From a checkpoint of a small mixture-of-experts model trained on Wikipedia: 4298 steps.
Below are experts of layer 6 (counted from 0) of a mixture-of-experts language model. Rows are named router (the router's row for the expert) and show model dimensions 240-287. Each number is 128 + 24 x the weight over its row's rms, rounded and kept within 0 to 255.
After each expert's rows: "raises" lists some tokens whose logits its average output raises strongly, later layers aside. This comes from a sample of Wikipedia text that the model never trained on.

# expert 11
router [105 142  84  88 158 145 119 172  96 145 158 127 148 119 122 107 150 134  90 155 121 152 121 127 107 152 101 122 133 118 114 100 169 109  86 164 109 151 147 139 142 131 154 130 110 151 118 151]
raises: "\n", "-", "|", "The", "==", "In"

# expert 6
router [147 125 156 147 154 113 133 130 108 131  86 131 132 139 144 129 167 160 150 105 115  98 143 117 144 159 122 141 138 121 168 140  45 104 192 132 130 108 129 138 153 101 119 120 168 107 136 109]
raises: ",", " and", " in", " |", ".", ";"

# expert 9
router [141 122 149 124 127 127 163 157 102 170  94 114 102 157 124 117 179  70 110 111  93 125 114 116 164 130 155 130 120 142 111 125  77 108  91 127 118 104 137 113 130 114 139 154 159  96 108 103]
raises: " and", " ", ",", " under", "s", " U"

# expert 3
router [158 118 132 125  94 108 128 118 152 122 139 144 193 178 133 139 108 160 139 163 148 129 117 162  79 141 148  79 116 117 144 119 133 103 181  97 123  99 108 134 132 166 116  90 113 114 155 113]
raises: "\n", " In", " The", " A", " As"

# expert 17
router [128 169 105 184 157 132 142  91 121 165 164 168 144 124 194 106 136 128 124 130  88 113 110 116  90 112 131 117 141 135 128  76 111 115 122 136 107 128 102 139 123 116 164 166 125 166 152 130]
raises: " ", " |", " (", ":", " and"

# expert 14
router [142 122 123 177 162 136 150 108 123 143 105 110  90 170 159 120 100 157 146  95 166 133 144 108 147 123 156  94 149 116 149 205  99 118 153 169 140 109 162 102 139 134 113  93 150 121 145 120]
raises: "s", "-", " ", " and", "\n", ","

# expert 4
router [117 152 176 160 151 159 121 103 117  95 117 132 157  91 100 115 148 122  99 106 136 113 166 105 151  75 187  79 144 120 134 135 136 116 147 173 101 149 175 151 114 112 144 136 106 118  87 165]
raises: "-", ",", " ", "s", " and", " in"

# expert 5
router [115 136  87  57 115 107  80 119 132 143 133 150 126 130 122 102 132 168 141 116 113 177 158 118  89 145 137 132 115 125 114 108 118 160  83 120 111 148 127 153 113 188 143  96 101 148 132 169]
raises: " |", "\n", " 3", " 4", " 1", " 2"

# expert 15
router [162 157 106 119 115 105 146 145 168 119 110 126 176 152  91  96 126 129  91 120 153 102  99 156 150 156  96  97 102 120 155 108 100 102 170  84 134 130 117 119 145 148 110 109 160 108 123  79]
raises: " a", " and", " in", " the"

# expert 8
router [132 141 119 112 113 105 125  80 157  98  99 113  99  94 144  91 111 141 169 127 173 114 102 153 110 131 115 152 149 134 117 116 157 127 110 137 110 173 174 132 114 119 115 144 117 133 126 111]
raises: ",", " |", " of", "-", " and", " as"

# expert 7
router [120  78 115 111 181 114 126 140 101 121 130 153  86 148 101 139 133 132 119 150 122 114  94  86 145 141 153 133 161 135 148 144  69 179 132 115 153  93 129 128 144 115 131 146 129 147 159 111]
raises: " the", " to", " and", " in", " a", ","

# expert 19
router [ 76 147 174  86 128 128 127 112 149 127 146 179 111 151 125 137 114 107 168  94 117 128 124 122 122 102 125 117 120  96 151 144 150 133 118 129 150 102 119 173 106  68 114 141  91 158 149 133]
raises: " ", " L", " W", " T", " 1", " No"

# expert 12
router [121 125 130 101 138 109 103 120  99 131 102  94 145 132 135 134 146 113 139  92 108 161 134 137 103 115 107 122 137 130 116 131  90 118 131 116 161 167 117 114 114 106 120 124 129 119 111 153]
raises: " ", "\n", " and"

# expert 1
router [116 135 126  87 137 120 158 150 122 157 133 105 128 166 120 143 136 127 116 162 120 138 113 135 139 134  99 106 112 124 136 100 111 121  97 137 151 131 104 118 113 124 125 127 116 131 120 121]
raises: " |", "34", "17", "38", "78", "76"